From a checkpoint of a small mixture-of-experts model trained on Wikipedia.
Size: 11 layers, width 192, 81.3M parameters.
Experts: 192 GELU neurons an expert, 4 picks a token, a softmax router.
Training: a variant of Adam for the experts, 502M tokens, 7665 steps.
Below are experts of layer 6 (counted from 0) of a mixture-of-experts language model. Rows are named router (the router's row for the expert), down (a neuron's output weights, with its number) and show model dimensions 0-191. Each number is 500 + 25 x the weight over its row's rms, rounded and kept within 0 to 999. Numbers have three digits each.
Before each expert's rows: a language model's description of what the expert responds to. This comes from a sample of Wikipedia text that the model never trained on.

# expert 3
It responds to: Copular and relational verbs. Linking verbs and function words right after a subject in biographies and descriptions, such as is, was, became, of, such as.
router:486512527511463487501495472471485483496516486505548528498543516523475461503471501498543542541458482473513475571538536506535539467500500476473462506516524501509499487478532533459490505500489502531500440487493491506520545478532490498514474492537502500483499474455524492506555504520519520489504490497477485498471496475543514485489485521495538513473497487485474535507487507461489534459532490474514453476469483460554525505502499461500483471474513520509468496522493500526542481467473467516507469514482474475539515526508479528522485520467532516512526509458511443488470502528507544512
down0:499524487482539500467489486528511526528472498498478506486470497494484548484483480506525485481507515481474502464507507490547480530481461484492465511485447499532477516486487529548501488496529482481541484486480505506476500491463492456500498507521484484467489497517475501505512529495528526528453523478454520526515481478480504521582501543490445511495554530520494551515509518535457472493475479505488511481525540514459473481473472477472520528493520447535500465512507464506523499477505503500460496466516547499489418502505506527530518453514526497487501482465455526508524507503503506492
down1:523460459502541495512500507514491493497501492478489495513530538480506514463457500516515436533508487442477502450481521479517484455533555525504506543483520509503496478481504531494469562484430489503535515504489473478528418517487486497460495507483525485531513491498520534512502499483496477509516541461489486475475483499511438507470479511530476480508486486518515499494485533502556523525520525513518531516516517532516465473515498517522496480498515499497566526492497561526496533549503470484507501504497498520507470497513463460469509507505488500476500518468476482528498469478488531518
down2:521509498458499514536441505531480460469485536493498498496512481446523458493454513526535506527544511500550483492497466480492493484514471511501470501529464485487487519523521480475502484479494490503544520514516529537513513542505527507508493526501481438534485468481495464520492515470497507512495553466496504487477495517484482498537460435500505532518542530464449508531515509497514502488501506510480524450514493486521510500503518487468490494499504473500487490500525478521493498500493475484502494466513513526541464540465510523449510431512471517439496483483433530469502525468475509511
down3:502484484468537496540537473542500500482485481452488474486499511534546495519467477539507493525524502514516519540476467471487520510488484486516483488535455477522503533464493510489512456502469476468473494495481505431555559511518496522474502493533523494483474500557501515493538484466527507480509481467513485463486465512557519520537522511528475507504492493499513503524505537508530517523527517501521509493460502506472498523492479507503521496528500461491542543503500464445493514556477468467485524486471499484477516494503478502489493541500504443475461471497507476530498539442507502485
down4:529485490473507500481530493480537497518574478526477517490478497503512472492497474506540486510490526487485545492520542504488478474503500530503529490497539445456509499501493494519468518500476506534497478512497498503463505487529490500493513492559517508511467510508542529473502511530483523483536526516487541538482521468513508515538478463538472517482451493466506517475483502521519542492463510504485481473501517551488451534539488544500499551496487470452488482497535451487541453502484501522470492514463505476540476472525489554477499483546485480489471474515459518521520514514518470469
down5:508510489541499459543502492451521457515510495478482488491474538519534495494523563475499492470504526482481483498478517496488453490494506523494472500490479482494492515527540520518522497511499482474482487497511472532534505546540521473518449518532523458501483491495469481464515457523499491541488493502479475532526555502522471558495499512494515487486473447491515520542509519504503484507496526470499509500544483470498449478498501527490498493504442498488468530540551487482517490506467492520482477481474509472558483545499538534507520503486451523509496520467430487474482480482540491497
down6:466516457539536506504502482524521535517493509513494490497508528526483497499540559462475526488506498487519488468490515462507484475452523429501483462478457492524500475534490490520493488522489564492511460498528560489466480506505521481508519502456474520484488475515532517477518521518492494478492508516506522484492534455512517499535495513492532540501456477534487501458571491474477516496496459477486507509501505506523493471485499439500499522549498534473535530489494484496548538507522515471498499479490444451517556494508480514484493504497519498516517520518475522486511534515548500524
down7:473451488482511459477467504521466518475486526479462481462460516481502523476497499533512539462516489450470468508508500484508482470509541481557499530485534523503495488493470522476488506504438472499534505510520456487505501532515534482525556507469510486512528498498486498520478517495514482496506520463536535514517508556489520487482533464496498469519535531443544492483446456477478533471497455456520513498497496509469506530495542516537513433463512471478509497508469489506479493484498477530495528490479476541519522506534522457501487464522474511500487509491527518513494503491510482491
down8:482511539487498494492475425469528497497507489522538520500492471496497484521518509541476540501534465486485452511483506487492521486526470509513472522494499499460487518491487505516462501534487533499505491491510543502504509447475479460450476504528498512477524492495466510537525503493514433444525486509465473484517464498535517492477482499497544493543532513451501514532512523478508536491502511474526463518478516508524527540544461484491490528469481512467476486543467488558492486487502489516494501499504533539540445474469508550494481527526494517507469485523501517517488508489454478460
down9:476481495500532477527454469502483477538536490475505475494499491535489493516501519463443513473492434468495494528528467509509488445503531495483496501494482500492493507503507490484492434536510510480454540466495507528442500469525503491480506463468484471485484494492525499488469495481491459495503471501512498477536495551465526481448485506496530530483486503502521562511530548514453543495482527505536506505504502498510456502503507518527480461480484511466485497470536553514498480494501500456541460485501484504536475510514494525505475499495469493505471549505510499536521447524504523451
down10:517505520477531489494514517495456515506472530531492517497536502494471494510494477496538439532473475484462486497497526483507484465544505545506501489474519501510521521521508473524518512510482521480499433493488460463499470456531470500505534488484521512514451491536516483483494493504475534491506456516516438474469516537449500555502506520448514517499484503536496487486466491533510549564497535480555519513500478521544513500487513512489524523523520537544527503484534536517502492501521476476501510476479492506519458549506450483508533518526511499520486527503492546511493461499495516517
down11:478460530495523518501469485487463519492484516507515522548479486480494505508462488539477527480519512497451488512482493495485489520511493461479483485481538488495497456509515513506501482463513565522484470493492438508468529492483481513456482479520503515515484532492539492461525536518570485468496469501504509493476503518481520496513488534484497477470488496504504518475475511505512493506482558468514474520479499531523468497497479505507477457485497490556493499432511563506531460519487498530451443493503488543483521552495497521516537507486512473483495494503543494484462471458461450506
down12:547479498485502489444493489494501533518490551509546470500445480501489490491479485514544538513519488514477522521489524476459501525511517471474540536530507485478552504499541428487523551474491510527483464523486519508513487462465530461487484528525473512464486486517527496526512538500514531481465489505506517517492505507509517533524479557482482497520527459496495494489516475512483560504536520501509480486462471508464519463513487541486486505506547475463529555497497472527481496469502515522507529506479482506486495531485546494529516473487508534485498501491520556474498542524490493521
down13:473513498486535523497498465500520524451484473510510454557459526540493532487480478530486493487493480499474475510513518527488541453544485449515500499507466471479496460520500517508529514524508453507499482483542477522541481543508483497504520490514540510549508460522493528524491485523535523515513459517546471453495499449482536493558526549517476523477510511474530492483459503464532455532504502503535518482509461498470480512507502527487462530476499463466480482514488510504480505520501482500476487482512496453520508510488485470457507520504518469520499523507543474518474506472526524523
down14:454526506492527475509491476501501518504501494465486527533478528530515487450536546528501493454525543478497487483463533454498439497504541474501512495508520528488489508467482493465469537504461530535505508473514467475516555523510475549530528442528542472509476528531478543471500520466519509499545509507510469505533500501489498514509476516492477509462529503497526514525486523490549506457513485466516491495488523498502461520532560476524491485493515509507466502516492499524525505507491459486494503488486524487452529493566486496479477455501498539524488537504496478491505499497527484544
down15:544507474526508496510509505465527502511508490502510454534546460526506473510504515497460506500550503481479464486551481474491527488487517506509542517521521507495516503475489463493553557528489499475473506453509535561500474479544516515493495508485510515546490509490516509537490540536491521453501496501508526490492495491553483528501489498496540513530513462500463494442522452504581492524505494499535490511473486482488519497523504497537448477495528502480524513479484552517509474494540536501481496533463459489513497496489512486480480537496487470515481560508505501501496498444520500485
down16:473473479504512501471476495487515527521519473464480494489494513448508467480497507493495459507475492479497514427460494512482477462519513558520491521517500480480457515491499531497527510501465471474514489530515456520526476543512475502476505489476513490504535467480477482493526495504483490474498535530461528490481471509476507492503486455515499446485541474487494477488475475540517525528524487510486540504499485503487494495524529503455516478536465539484535519542530521502498482524471481476486523565445493463494454537505493472500516497485542554470501480474459530490523497501454451493
down17:476537497492542523483541469515487525524506495480500482556497534535512482519525517507472539488507488488486536505513487482517479489450469497466465511487511466511529519514477520471491457513533546492498487467529508498508509507485503494480478503489518535494447506525515458487513502487551534473496490538487496503483552551483520515476459490531531449532495447512535476490504494451537523508478524486537519507490529480481500467529497537484468525505531496466467500495490496481550501521498522495535500503456486507456470468545536505499448486521506485512516493470459490488550501481499448504
down18:474488531530495470504460511522437505513502498503485464445484476505507483481488490504479545468490504475483481540528491526510530492467520482503493478460504513495504453493467525501486521496488498487540516480484514521574493499503536466516510525466459486488512468508518504545513505491482511513550550460530526486515501533489506475463532523507493534541491500472520530495470483497497466456523482471489512519507471502500479504489473553504538482536483471468512508468506509509514495542521488515532517531489483527530559520532510555455470476473457467494516529523561498493498494471487506487
down19:521470517540501469485520514505495517493469534527526496488509483509536488499510505506516584498495476483482494553517525532474504487478530513523488529483553489487525487470506451537480484516481489499484483505526493501483537497516516552500529517526510502522485480558523527501531567483489548483501438471486478510508495470488540492462544478508506504489489476486495511531490510495543477517516442453516486523547478468506488540484528462507490483511529501487513519467483509489518553511469523519492475447486472492500489524524482523485481529499498500520513534468526508520468471503556523526
down20:514495484495544519489472516475525507481496505498486474476522521496512464466524471535536484488523495518514473447507495507458487540514524467528514478514481475513519538479517518449484556520497494479509490536500515525520547479481484527455527491536501485530496506478499509539475496487529475508513487458490507521498508494458419514459475467507473546508490508532485507534520465450542503487540454472538486465490484508496493488502491506518502526478514509515498497472479464534505458483494498514524501476516513484510445484475507503487500484535486582514478550479530507551486499469490522499
down21:495502474505528480481520505547503462512502498501488450487489452525530464505526475519500532449524508482490526488496488520545493488487481521502491482509520488472538509518510492482472536498498537482502521520482528506489518438480514507516497538475527470498479512488463469501484480498479521497518464527493452524487497505509500536468471508458476554494522470489533521511532523458486488495515526503489505494521470512518525518559489502455501529524473512542456498520505513499516512500507484524509525437491561512557570457523502540504493482507510554524499534531487531518443491484489475483
down22:456466485540528486484519459513507471464527495495492472466488482496539519478489468541459605441488459485520507487494485513539496506514490489483523501464521492499525492516471499472485471516518469496512559477500494474487513500544509500498474476516514474493531478497477494493492522510468514497455489507462465487485488498504521510529452494481503495504514488483531481491512527515480504480500511524519501553530491492479528515535509532428528501474464522527488471525559515500476530477487503485476495491479521518560532482491504514465553508501480524501518478501500525488474493531444502481

# expert 15
It responds to: Have and possession verbs. Forms of have and other main verbs opening a verb phrase, such as has, had, having, received, made, found, built.
router:536527540552470458538502516470461493460449495484506481534551551480483463483477496525479518536481490504472481522555490483528509521482505482506469485513548521515482500519517514487564525473511477539488447496481523487506506515526511520525466489516505480456541464471525487495506500503502511513513497502519451491456508479522522501470514513507519493484496540518471537519468506507526520519517473480521481483508507461541485506397539494492478493522517517543509508539492511520504495469471493514502527508499482541524502543483476500506483531495517500490516487504535457487485485516484511517
down0:490487479516525505491506490506458501476472524468479513563478496511515504515509514511526483518501523491490486493487468513517485530529529511493512498527536498475473465539479469528458497472528492518451525504472494513516489493489519499467473564489443479511500505491498455500468437478466515545516512519530506453497494510452465512509475477537510510507478543483504505465490479484483530489470498485540475494525535521476523514480472517476496506494558533524543517492526503436523520499542481512503507542474518525499509524516460446482469519462499534497483560475512482499533530503518473506
down1:495481496488488497478478475535478503475486524494553499491517484508516507475484489497510466480509489503492513529511553542538502464486490479482479532498545464505440530490512506537452499480476499533518528501491526523456514484539516464538489505506516520503523499472509548493461517492457518496505482501465515445475506504539497450455497472531499478504516477449438507523489513512529522472484554521515514510497503519518558520508510459502552500475466481490477486483514517496504466522492494487521510556522487506495488495537482497476473498543500529546464443500533507501521552498520490496
down2:479444484501473509553498532509519506477513474484506501502478480464517499500505490500503528441523501518521535494474491496451495472514514531506453480515453504510457491476478485441466492519457468465479484471466524509482495512526533524509494529526542486505516483468475480494512491493461525517492507512488494445501495485497498524499484481532518472530488456452498481553485510528510545536478507476517489495539492492503516507484509540555508495460514467493526481497498502531546508512506511489447513480503483491492411523541543477500504532487486510479459486483494511485484470560496509495
down3:520467495508519511526467509498457502513518488501488539557522571488490509505483501493536466495489504532479497484475483481456515521484444509477477501501490493484502523513453475507496514507497483458472496499489548475511493485535487496479522481501549528551499497481517535497500460476515509500467488495505512493419502511478467502513496515542490499522492503521447540500473500514499527551468469478522508515496463535470470510497461525488486523522525488528511501518463508485494472531464484508517508535459538530463457533441506504456480527499527514513451510501496497471556505529497533510
down4:505507481509520499498546450522520502512534518529530466453480474529552497509540513518507482477508490503506509511474532516543495497506484501463489507506481527455506529514491499454501475506476497521486467480486513493530519507537456488528468475444516522502501478535525473512519472517499486487483460517529454509506503534529529502504516529501528494564485503510492506471526485515504537503515461496547458514482531473458557472507503529501519467520537470463493481511521514503556528483532485530470480480500437462458494524518512542512490539514509511489492478477510477477456498514477545490
down5:467484489541501507458475471494481535491500523534491513475481502506538516508523499503509507434486514541489506524516527519528531513513517477476496485455471499493466515520499501520514489525481464516505444500471502480506488491507494455545456477474513533484500493481511526485466492464532533508457478499500461456503516505537485511533482472495475509508478513450511458470507507508504577509469494523539536485507540474509470493519491504524500509460482497462517533512507451541536493464464482511497467517513510483481553540569485502494493502512490495487540487500489560479518527533527486504
down6:490464518508484494526497464447511496471502537514528488510479462499508483512499509487490547507516465481500490541479513517494494479492502456524478525459489507521517490482478510517463467515483506575496489489526542525497559532533491503519493484484534505556489474499493509525494486479539411495506488503515513512499488500514522554486509466503491548476522538472524477504516501494467504481518492531522509498500508499472470499538526550545473504516528541503479458519520528514512508544541506474497497463476471460499503515519491536412482530502501512521488519477497491496466491456500501481
down7:500458514532472504495509556526478539484465487478480491537541472522481480515517524483482461503462502470491534484545480525492528516478493497457483517500446474509495473521469453500453505500487495543467485506540537510474504485496533506489484574494518508538484501521500477521490518482486517526457464485539516471497513527553481504491502483499529503540448469456488486533513536472520450508486511479555471492517503522485492499455488531524510497509540505467546561481523500487504547503489511495502500503497475512517483500490485480470504542517495525503469497474522498467512488521526508534
down8:488479501474540481535509507516500503518535495494481506486458490528531455518548511501486479500487485506503519495471497492489508519480530575507491442489467473504472506517492509466482497495482508495473489528492503489493506482536474486458489476531493511536495510500499495510533529482463514502489489482504453509495486456482508504468455475497497457504502481480464496498462512483559550473499496471511539516459497516481508519481527525524516468509563486523494486487512530505514508507520479507493523538484487527455446517517488452438513489453492480484452463508457521549514500487445537442
down9:455508508524519511478482528497502478511450510503518490478504459494475527544507477515544509483497497520466494515480495545521510481422447554505474488477486517486533525498500479522497483444464517497475507515506499493508513487516509470468506507510527498495514500502483524486463551513488507493457472500495496481471480515492468438515505499473468462529498494459526528504518505508490479514513507439531500459514482514520543485497526509489488469520481485552458463503514480490481527501464530533474505502505502522472394519503515477507495470471520500518507493544489484469493522535501460520
down10:515518467482509529477501527517521497489508499524468504545506509506486478510513566534514491463483505511527520522525494530547471513494481506529493496495499455520499443483478497521491467526522478467516503480493500527484473531519523474504504486510549494479560511494492526487470500484513496529493531454509519480530489472523504449525483479561527529509484509502564509470514503504509504515517445449449505484571481521502526478486453505494475518444474482511478480474482476437517511493494491486489525520513484484504507524484514511521529459485431472511489519500498508513487464521542475494
down11:490498489476500502497481493506492481513495506501532559453476510475512493495499485469532505533517499505537533455498455501488493495518508481491453488471497458515509504495503479552490490510479490545504487509483518472525521516437510466459491520545474533473504477481491519448515488488496502500488512500498451526516515512529517479512479507495522485526521503491499439522491517487526520508532507520504477486520516514439505517529554522511501466516541488453453520525544469479505493502502493459467505483460558503433449529515509500503527506503536488489509496468468512452472490490520428482
down12:515499550507544525487536472538534482532504486490521506462485486487507496524516487547533523513506499541466478509454504518496454468498508502503474493505435529493481503495456528521519468481457513511511471496500474473501528520505490436498489489530522499531512487522476504533501507499478470508479489515510557529486524525478520479501516524469517487524492509493470478493518536480505482483475443545519555494521484478513488515536484518488508478532532500485450489506501489526549488512553501511528525481535478486480402525507500508525500465505497518516467514543461484509519512498486538496
down13:479494500487479535508459562511470487503485479463470535504539516508445500493512531485505477526507519512498503459484490536487497506483480468481500471523504498454441532483469489482495533539499518495483500519501510526499531504527505541487538496488456505522486488527471486531459514441505506566480513538507504513465522537479517448567480493501485500478479520472517449494482491459521492480498494521506474461516518505502505474491471499514528546474574496528501509475502470519508505475532465487494535490540511541476495505532477464487493524468502503459491495486512498483540474537494515508
down14:521533513523511507513486481500534501510474441493480510508493483516481522498487485540492511507517478522459494484539526483521528529474452518525512490464484521497481516502463450521526505534468453526464542537457553483550514496482449542514446508474480542523509501501473481512496505488477481495496469506524493487477493495491498501506494470438507523549491513470474541466476501508490527550475485450517528493496465491536512531484512478535500513507557521530499475493488488506496533508473505471510555477501500467501493519471516505532500471521544530478466473520479501451472501525482483492
down15:467448469533479510501483526496508506491507456489499486518494470503485504487492483508513493504489513480506520482504476552549526483509510558500506511483484499489478473468500496484488541515469505493497512509454508510492506489504511498472512521527544468517471521508481546474524495472460509568505504486540473451464469469522475517520489442478479525522472443458507522513516534442499514505491509499510483516494513543520508486496501525514466500491528494488515478518543545523492538518489502512470517540541503511501418486506542483465453524506455534526467518557482480511510495523488484501
down16:482507553524484550484497520483514480494488469494478467505487490505498476573559485527499464447490518489501471518460487520517469442463491486523496468509481493459473483472472526468502512501498496532517489489505462501499504464522473484482544533525536462496515437523471509513518507499504490526481470528522485481478525474535472502494492477527453459486455446487512550515518545469497483454496528485523515479502483512507527512516513486502520533484504480492518470490535507498482496465501495455493485486547522473488540518497484469537482506478502489474540494520480482478520510481453505538
down17:498587505532481532506465509467502473494484527504496485510442507446496556492496510472495501486511498517482527505480541493483471473478507476478454503512521518484497590507518483523544491503475476518478457469495477492480497462489524473514510499501513506483506521468437534512472498538463449511476511501498455471508495510520476486518497506558543493489511490515499508497500473517510491523488491561507516527473502546511510513484483525458536531463463518524496550495512515500503487510472476489496527486505512489518471532517536488495531558510521475520520511511489475513534491476494509464
down18:512505485493502527507484460509542502522527518495503544479435495516506522563510546497482477469527505516540507522471495448534530511468494476501516472479449507477528473449485500497454493489509513512487475470503507475539470498489476465512466522534520519497499487468490461545527535532537512518534525511519527487488479521495499510520503495516509482516542473475481479483506502495552572515503472484545475472452495505482494499482483502519547494511525511482531472489538493518536503483508488474470502479486491469485538486502499482534542486469504452534475472525436489495503519478523494508
down19:477485477467522481484439440527483479537467499490561492517529527505514480515460497485533505478441482524503507516469467517494511512518520531543455514513466497566452502464513524522486515511490539524490479494498512506495480548455510460502520517511519506462519494496492521473468476490492538554499506501515473478501512496562499476510517513534474501527517459486469513506480530486478504512500481548463512523473542507530497536495518503504469520508500526489499517523533535509484462510505512510473501525517512513485421520495488506477519536529496492478457491497458478491497512456500494492
down20:461505514493479529500514483504534528503567476466490557466477484510454498502465482467519507507469502482484451558511519499516514505505467468481476498481498496476528526476535489512537503532502511517481533509514524487510522502461479510504476495498468487463502497473486556514502507451508500496489473475522438483501523513511518517522501459494460486539489528489501459529498465414496522481533483486533467453484490496498518517521490528513509478493539543475474506479459478470481485460516517466509543491505552483501530499531491486493496480487537498550518468514491484526484546520490494495
down21:485491427489534514479473471471476492460513446506527480459485552517471496488538481472523522507508459477567497454477529510474506481488499508537492512456481506478547515497502529497501516535438487491516528491495493505479521509521478490527521487545507507471487536522528512496526467468466507552484483523473523488475502458522506499517500503531491491510471461510500497518506517465473514469503479494474471496511506528493466470487461490505498492522489492465477514505539479481481445516466479500488469519515539517487459527518524481449528480497477524473461478491497513487508471543554503479
down22:470513474536506500532487522492491503474482469498511477521507482472462504468522496486496505498558509515516514461557479486487465518521457480501494512531455446489519495522451480557445509512491487520471513528515501493511487489501532475516500519532507505489496521569459533500477517507468502500496501431534504457506503500535474477498501479530499499507519498494491521476470510437544481482460493508503492522542499501485514533497514499475498538479509464516510494483469468496546500451502487494516521533503495511456458521470536484513476530532460545507495486453488484506462559497498488494

# expert 8
It responds to: Prepositions. Prepositions introducing a noun phrase, often after verbs or participles, such as of, at, after, above, against, during.
router:477534520529493488489523536497461454501447484479535504517543506515505472506475471473516527513446519476492486557516492497488522511516484497489455475510548515533510466483521537482516529486492547547477453501531481469559545481527501513498494520546490495475497492496500466480524520514517539484492474495475494498490498461536514477489523514467509528468498507530510533519461497494494491498529496487483488467510452473549501481443474508495528501501488545496465540495502505484524480471461489520478483521486504530506535535501486472519504505476539484481548476468521488511452498506497485558
down1:528517494510504522483461518516527519437500489496493495536536520472474491481485486442487502487493494491531453507556490521521503491519520567504501514489494462490523494464505476504501490537500496477467495500493504516483490503531489492539486482524524500458444521470541515491510481485528492524489485487550460477452502495479527533476504486466531548468475475541475539510499545515508577498525490498503466503489488472525498526496505505540502534494497529496540458457520478507518513493503441482526486543535532477521511484482503480484520527506499515458492492468514478540476485522484547483
down2:508529478495470517519495503521516497535494540477472526479457530483540499509508468517508530486520513530490528499463467533499513548472521481504514502505518541465525502519523496514483506510540491497494506479473532499514496509461505442496496491552478488495500519464517525503529532525525520541487464519485478530499478516507537500529500507513504474523467505509495470477490500525505461505466486505511484550501501520461517449469464467447521535513538518478510499499467584481507461525527525534497476491501497521435557506479484477493509517523484489501490506551499490491465577515492520526
down3:524506506505511524520481476521474556473518509500500489502507506504522480483523502528501534511502479470480544498519480447484466484494534516475497490524535510522498464469537461449534506529514494480502527451479513521470532532502509503523537483466517457506478504514509535451518478511478483488502551466515495536442482489512514486498462469477492526473511467504529501493553531506515543491505519463514492461527449489506505489505477499491507489519492545500563467475530457526519518500501498493507488562525516441480485464490517524519474483491523480464449504505474521476523508472463523488
down4:529502499500433516544507527446509514511458472514521505499526476505504517488470473508514480527486473477493495488539496499519457490485470511505513519519482546473459506457545470484527523495481470479521481490517498473505449520504473514481472460487498495496442465506544458514506505479511519530532528533546514486499479486445493530477521545493493487511518507493442502489516488475525493508484498479492510553520491428478489487490525484478473537504517522517583486490544457477510510498503484469500503543491475484497489476476447487491499515494480487483474489530499495466537491507478477506
down5:544498459497478473509477487503480527519465510512516522517462587531479493477495551523494516475475471476515516474445479518498466517481526537500521485493523463525517496537478504499482498469519515450526506516536498519467508484477529489502549523559542480537485491520503479465527497527474490479469530460504506495490518445533526510500472489505531471524492514528490511528502500511530503504495504488479519501518512533507500493488474493513454533511454481480512491539481458512500526510499519517495486476470498492453406510500492502532544507503462522531512493499515534464537510504497503514
down6:503509474481517472495528515495514478496468505475533524514507555492461504441525537543535481482513505523521481495489520485468489500467485567554495490528480502477525482493514468487499494513492530469524496536501513480471535498450496553508494546490452532489510500524492507476476470489521526504488539520531513537532511478487465486519489504444486511491517489540504525496527509455494462479485496472550530472471517510513548464498503538476531481497490468525474469508505520499546475480475509448469535514548488528492474516541464492459499488528517535505489511487482498518481536527504492488
down7:484516476506507516492488488492483467472495503462520519488444549503522500506508487549543503476499500463501502507484479508493461477521494498512500516455471511492482540520478482497487462510471496531545484512510496522458513460503517465546461497516468536488509437524504515471491489507549446458478509492473511543522495476510517528486502505485488485527520466500502528524506503490504492464503481483535475449521485526505474524513496518512507477529555549477535512514500514456493512455469536542512517512471499515510478499535474505488479505520542510513464430560508496454471527486457515507
down8:515512436496502509511529461506508466509513527497451520488509501499520517482487493502527474422494538477524512549516476496535532528540487559530508525460509496481496521474494462475466533524461505494523505498500473502540533500466521523460507531531524492516508519509455498543465509507486471530474518507528541485529436521494480494507523510477473510515509526487501507487532502457535522479512504494496523498533515508481559483492512518450486540512484535509515525477506524473470546439521530469478487543499532482495499500486507486435521485493481514510479502499500504528507474511523516498
down9:474507516539518491483487512523539517516493471507541500482485540544510471524547556510524491469496471499494471498515509543484554506495483528500505497483475503539513507486513524518475470524487462457510485489479461489495508475441489531522488539571453499496525501525550468500473500479521497505463514497510481517494499496498505483476491484499514502539536496523527517554534524497508437515511512496513518482537484546496520484487504554497444503510508493485525524494514464451504484499480478545529496461502525526487479544502482524445540494524494508469505470462473533484487480493481523523
down10:529496487460525474483487481535499502497504478538473558463471495498516507497518501531496461516477527524500481495520537509430498514478483541482436481504467555496526499496483520543472482524487483500492502506492528499490508507510543484478485507499478486490478456500495499506467503477525487503487534471465458472529521498509480515513526510499495482551503479508536524511512552534484489531509519516524504513480460533521507491519503524498487500509522509506508459487515503510487466528512556518491545561525554502483475549453531494475467490559483489484474469541515520476478528527486515559
down11:508531573504523516510518483533473503451497517503458499454517484471516462491486516504526516505509445523545494521530503502460487503498456582490422492500461490530514506485508476502482490528512501517500538506542517496478547488504487459481509526501480481519536450538510487499525516456537480488517496526472488490486496471505511508517509489547495496511520482494515479538510514518459491543573506494538495501533511493474458484525534528510464473496493497489488495493500486527504558503451482491498464495537474511455473493530518514475511524530498497500499458511518509486519510507488505498
down12:480462518532525512507483492497507498487484498485502502494461465525471509524558527467489532500567461485547479517469510506475466495475511525544477517502496508535487504520501507523484508500467520519463467489521501527463513497530520492505530535560518501502526519516481503523503486493511471526469488483468506460514512510531525528426478492536490527514487439496489504494488486491499481477491483540483506463493513525545448509512508501515503522472521550481506521535487472483495454500518520510475534478481447499464390501504515503513513518516477482512487513498507473501493461477473491507
down13:488494480509493499514462470493483488496526514479501495506504505508474467473519514546491492512503477493521508484529548503479477456512521573543525506503513452502521461511510501460521463513433484558489505502500533544463536530519531457522493469477522492520541443500476452488534501539455520480484512492520513495481521456522507490489490454492555508530493478522519500513515498511524523525496465496474509493524497499553523499498487526496483446515568524492518531535499515459502504470530514509511526520493480490501467474532515484476485536531537535486479496474508473495510481521487514487
down14:455507480480508476488508468475458487529523486524502524553501499553501519485575448510493497509473503484459544484470485487476491512512532463477495517508503559485490515463495492484456473462493487517522452535495482548514472511506484458524501486510501506482489481514527533460478480502507546501477538482498469519524529493511534507508524499498461451480504543496490516483495493510469472505475446461496471483517509506478479502496487481422532485488522489476492467475507494534524511475518512514477520518469553493498484521522506472526512435493509529497510528489482527475532526498484498469
down15:519429509523536479549473510539515469471496524460491512501495490457498497493472507530505508525554536451537471444507504497491510480499469508505470537475513488469516456500515509490535492514474537500496509500519478495481516516523509459459482512522511519484516532490506508519528460520472516499545481492515445481533520476528493474472473477552519520523481492473501520477481478534510524532540474510510498521492468493430510544518478502565509509497506515506531497498513529480510474528529544499454544479505474489522497486483525477495496505487476500504474444506484501554527494515502511501
down16:487498508486560461501503516439479458528455520482485529480494507479485475501543503508520499466501534487495539518479509484495495489497484477492465519520508513497496524546471467519494514501536508535485520528493476515493507500493528539470480507509506479508524515515496506457484515523540494516467512548489533554523512522467504480512533515515523477483529503534496524512508489519463499514518521489510524517555467537512467517471526500478473470537481501449511538488537542474492486514509542490466492467446525525454561502489529482515509427504499489491474521512483536508526477438515486495
down17:499507492511455505477497550521531468496494481476486471502501493507558486540501485531507525509466471533515544512485496503496514510513441531538469481515464459473460500511518539529488475517497487490496504511476502494545471509480531469500497495476485490480461508489492482477488527472492465483527514504459495541530544504450510491486515472546497484544466546446505449491469517513470435480480469480485485543502493497478506512476540496455534509538534469501489518507480507514515509482519503495508509478486564523492550510545499483479533503484475502471499498491486525548457507498478482516
down18:512534500520506498525497503503497534502480520547493501498496515518500540517510510469528501458506445486506484480516462493509463516460472546481468436519473487528506510496531484471501490525437504482458550535486524481455495483484528493518536511460496506467527498492507488465500458493474506494496513491518500521498524531495498465454539453506540467489497519500441467508499475500488494477518479491476517489513500546480540520497524503511466504481546548518513501512467483466500522497451501516501495517538487490509428514523536504474504536509469503507482492504501481559495478513573500513
down19:504508498486547572445507492516462512545495509500522495520476489569489522518528507525501483504521525484502490489523464500522500486503484544556480516487501476539477483487460565530475491527487527531523507504497495478498473525496499473482522546521484484491499514478453483501469448495510532519463522472509565504506531468510507491491486495511494486490507443516498515520454511493530493508494514498492482497464541491553479500494495516506500507521504513513465533513455487458522489487544492514493482525543516490479457488494542495544499528492481514489480498446483522565519460472492517488
down20:485479500522521479497511500521526491477481549458497489457453463465513537496541556513487510486500496431529507509506529485472497510535525479501497529480473535515507509502491481532516475466503463497508525540496462493463523518524494501510446527475480472512494495474504488500549486523535462493480450496514493513477475492477534513520464516496530506506524522510511498509511447548537479445514545487450490504533497531472534512487552518502518504549462468498539521539479514496502498494499535479490508467523509498470502478552470526489508461487503511527474474528506510521491549514511510491
down21:464508463509496539523508496488488485493532499472486533510505521493510520517521485496502470428500484455518514515509498475479507464486502550502493502481460502472491504486507469489484498511482499500508542506499483505524535520484478508456509542497460516512513527502471485504470470500502534525470540491496546531553474520481496440547506474461494498513496548489475501546508477478472503465516550474474540482491516489502498478487453547467516452474471502515491461497494514469548534482502524456471498520500520516503527541539521461453501491460528523515503511496505477530514475565492504470
down22:497457495479491502523484518505489529497480481531507475455418472480488540495513519473495519492554510502502533476503471529519520501464508569504520475500517491503532541488501478530495489512461537500496498500520498471525553506497512442492483491538496483540476500492449494458539500480498522483470518505522512503477485465494522534455498551502495514442487521501534493506466498445502449464476503489530539489503458521517509510528484459510540494507514509504477526533478501528502476471540494479459552501504494491529498477516478535501521508498518480491496497471465500460514468462474518511
down23:543503456520505489489507488504523505471469490500480516490486482485492521441476508494512455478488516514489501523495540498487480488536532467476502506535484481466515503534456461513478562511464507497489481525517533489474442505475515501490538507502484521500540544511497508498494470479492522487494545475510502483498544505556441453534468499504477502530490490508533475463503530520512492502505487535456532463513546530507497489525487513495475492444533471507505524466499522528516491521508509452510529516517511510516476494460553442485524512527492485490563471463505533507479543484499517504